python train.py --n_layer=13 --d_model=256 --n_experts=128 --experts_per_token=4 --d_expert=64 --d_shared_expert=128 --activation="squared_relu" --moe_layers=[0, 1, 2, 3, 4, 5, 6, 7, 8, 9, 10, 11, 12] --router_score="softmax" --normalize_top_k=true --routed_scale=1.0 --balance_loss=0.0145 --balance_bias=false --init_std_router=0.0113 --lr_router=0.000645 --n_head=4 --n_kv_head=4 --head_dim=64 --vocab_size=32000 --norm="layernorm" --norm_place="pre" --norm_eps=1e-06 --positions="rope" --rope_base=1000000.0 --rope_fraction=1.0 --qk_norm=false --attn_scale=0.125 --tie_embeddings=false --parallel_block=false --init="normal" --init_std_qkv=0.0504 --init_std_o=0.0 --init_std_up=0.0504 --init_std_down=0.0 --optimizer="muon_variant" --lr=0.00392 --lr_mult_o=1.67 --beta1=0.95 --lr_head=0.00657 --grad_clip=1.0 --warmup_steps=200 --schedule="wsd" --decay_fraction=0.89 --decay_shape="linear" --final_lr_fraction=0.0 --batch_tokens=[32768, 65536, 98304] --seq_len=256 --doc_mask=true --z_loss=1e-05 --train_tokens=376400000 --steps=6338 --dataset="wikipedia_en"
Below are experts of layer 7 (counted from 0) of a mixture-of-experts language model. Rows are named router (the router's row for the expert), down (a neuron's output weights, with its number) and show model dimensions 0-255. Each number is 128 + 32 x the weight over its row's rms, rounded and kept within 0 to 255. Numbers have three digits each.
Before each expert's rows: a language model's description of what the expert responds to; "comes before" lists some tokens at least twice as common just after its tokens as in all text. This comes from a sample of Wikipedia text that the model never trained on. Tokens count by the router's weight.

# expert 27
It responds to: Numbers and quantities. Numbers and quantity words before units or nouns, such as 100 goals, 14 days, several, many, plus figures in table cells.
comes before: " |", "th", " years", " m", " kg", " people"
router:100109124124102105129167135115161121191157126108124146138131097124115087121150120181118139133154093152084134140113174153138086075153102148068191095195114079101067147141134158199139116133093141131093145144093134116131115193160133108165136060163130154073090162143124170089121078069086162124092090118155094108029148091131103145119117095118148119080138124170118119120143145141113130097167170077168151132161137198152109114155124148208136124187149130173120166110161148076104159085072135103072132158089106165154131082189084163122151144128090146092159133142115170068185105126175097142169164170135132126129132131202144095110115130161114133119142149168110137104125142091155106107132133141120128088118101087182155133079154084183170081138204102088175127145088068146093071121189129
down0:127162133159161143117146118153117111144079133128126151106085181086165096125140134115123159128166138122166156152087151152140124157096121152167140114078136181182091148175114183122134043141097135158142113107160071106156123148109130100155138160137118101099167128124111178090137181150118116087108165087159112113078098127123140095136149125114081097099103042150177172152166155158185149092104048138132198115059159180133109142095098166179161121188080129137146083129138144125096144121079103086154114063149074124139129133174149162098147117094120099182108112179121135113150183105132084100133063154107149120124058142188144094095192121154129122145166148137124137060135100104061137058118153112134129049105047144080162135133124158177177163162110111125140117084197109173122121121130120

# expert 19
It responds to: Line breaks. Line breaks, mostly those ending table rows of numbers and those after list items or LaTeX lines; rarely adverbs like constantly, literally.
comes before: "|", "-", "\n", "    ", "2.", "3."
router:153151121117071094048187064141142111132141191148141133162113152131195111085130106137141157147171106142156097125103086110089133135078173068136139155088123080137153101145110144153135160130157155089157158145139110102194119164157155161095092110132082109104150114133155153117122113178116168116145115184121102114117105143089100120139146133138102132125112185131141069164145196140110170127107145095179118163201096076066108146109135161117114095166118141157061040168124141135150111166073105111118091073121165132147173133123134105116197161044091127080108145092118078147149149115128128150169115145078083115115124148147178123137125163106098151152167105201077162166137149193138076142087079157183062131109097130105129139122143156136056059148154151081117145137079164113106148127169090
down0:159141105089096139130083159182116172121098172143160181155108127088120119100084078157107169139088107187140136111160164098120140121135097092133169155187117142054092068150162137159157119105147145098120132102170129116090129103147147157102138104151124138141180146131126109103101142140126144132131145087120059136143161075142165162104093073145125183100213103189108129152151122121127146082070104131222075101202099145122078142132088135156124111132092140091132119148082071161097103114173117131094108106162122140190141097126092099133132147139125164142093082100115192115071092200125147107148128097079099116131128132121158110145114163107164177076161176142135062156226100129126136095209123229108160159103078086119104121102118114095162134135161153132111096095094101147116104154159126

# expert 23
It responds to: Table cell entries. Cell contents in sports and election tables, such as x, dashes, scores like 2–0, and headers like Candidate, Votes, Pld.
comes before: " |", ";", " Kingdom", "/", " tick", " ship"
router:132103138181087094080084158146111184085142167084168110130084147159100124139112068147138104170080097132130116082120084075072120115101137174177093162187195080162165119132089087140155147131131091140101152097183155125083132138111138092099103168145163127131068124122096136105157108150162126101076159116130169105176097147091166145160161107135199093144162129119093071140163098134104143171067142125135173105098128150119047133109157107111155133112116126110099148105105096112115109127130148194111181095131149131143052112107103152161096124145187158141096135195166128171129075158168107153136103152140118120104119162174102094064190176083098152169150104156172138136141170135181124156156098131163184115151094162147076187077085100177092101107141138132117102185191144160136137136175113
down0:186179068117176120172100158117114146135079149168135147173170086109124151113120134181148102099163173118077176166141106094153186109065089086102095117057100143184135164112136111141116158118099095150130135206087193088116109144142090114081129085190115157082140096123153149169104095130155149139162123068132143108127066106111136135050127160134148177129178099120081136115094128163102115079159195113121111142114120174149141123077073123124176105112171135113141138185133124120069137124111078151142106136100131132115187159140140111088116087107175067137135123130098153102127141067135120192079147144151141074135161147094108124111100116123164157192106055119103172157090118104113147144105171195146075121162125085142153123170157149147175147074164068098142128128147158100158172108151175

# expert 24
It responds to: Numeric table cells. Numbers and percentages filling table cells, like 0.6, 3.3, 8, 100.0, in climate, election, census and sports statistics tables.
comes before: " |", ";", " sq", " ft", "/", " km"
router:112183136145052143153206144073144117114145094142110103108078096114052152155130091141131149116129096113209134104155094089090147154099142173155128169187183082105081189131130112112180079065165097116092130148160140076106116074136163080163124095104145091098111108143142157175093161178104155117115195082138123140156089083107130217143102176088114119205070114157144107150193133153099141170095089086074116152108104169139108186120143178122104157096153154118140072096135084151127171115140160117115133115129182151103117122170167162103143146137173108115106105126077077135119136177144129089176142158168127106149118173137083102126145196116126095144114170164121127150117147102170126113114091137072145105105190167108116105133108110134086127154168194113143124180095140144144105111130131
down0:154119108113174161094185087105033133114122143050149165161030101095088080141107119156124112157138138092193153108145113126141135060111085181142165159084130142132129154127176127168130164103097146073226104082101151080156135110105078134115104122165122115121173139124186150128155182148084171077160075130169153119173084104111135065056146129173165115108121093137212158064130169151148099102137085118144135127136104171102161127105123107130149133138137140098165126137107123127162090140110134144124168177098107149159136143128168096145121115064180124202143128088068104136087150139152147162079167133087089112128137142074131137126168105154118155135140131150140128185111133135141142117097146077172115138117135105178128080061119155152120094086098177136060144116132102155130108128128186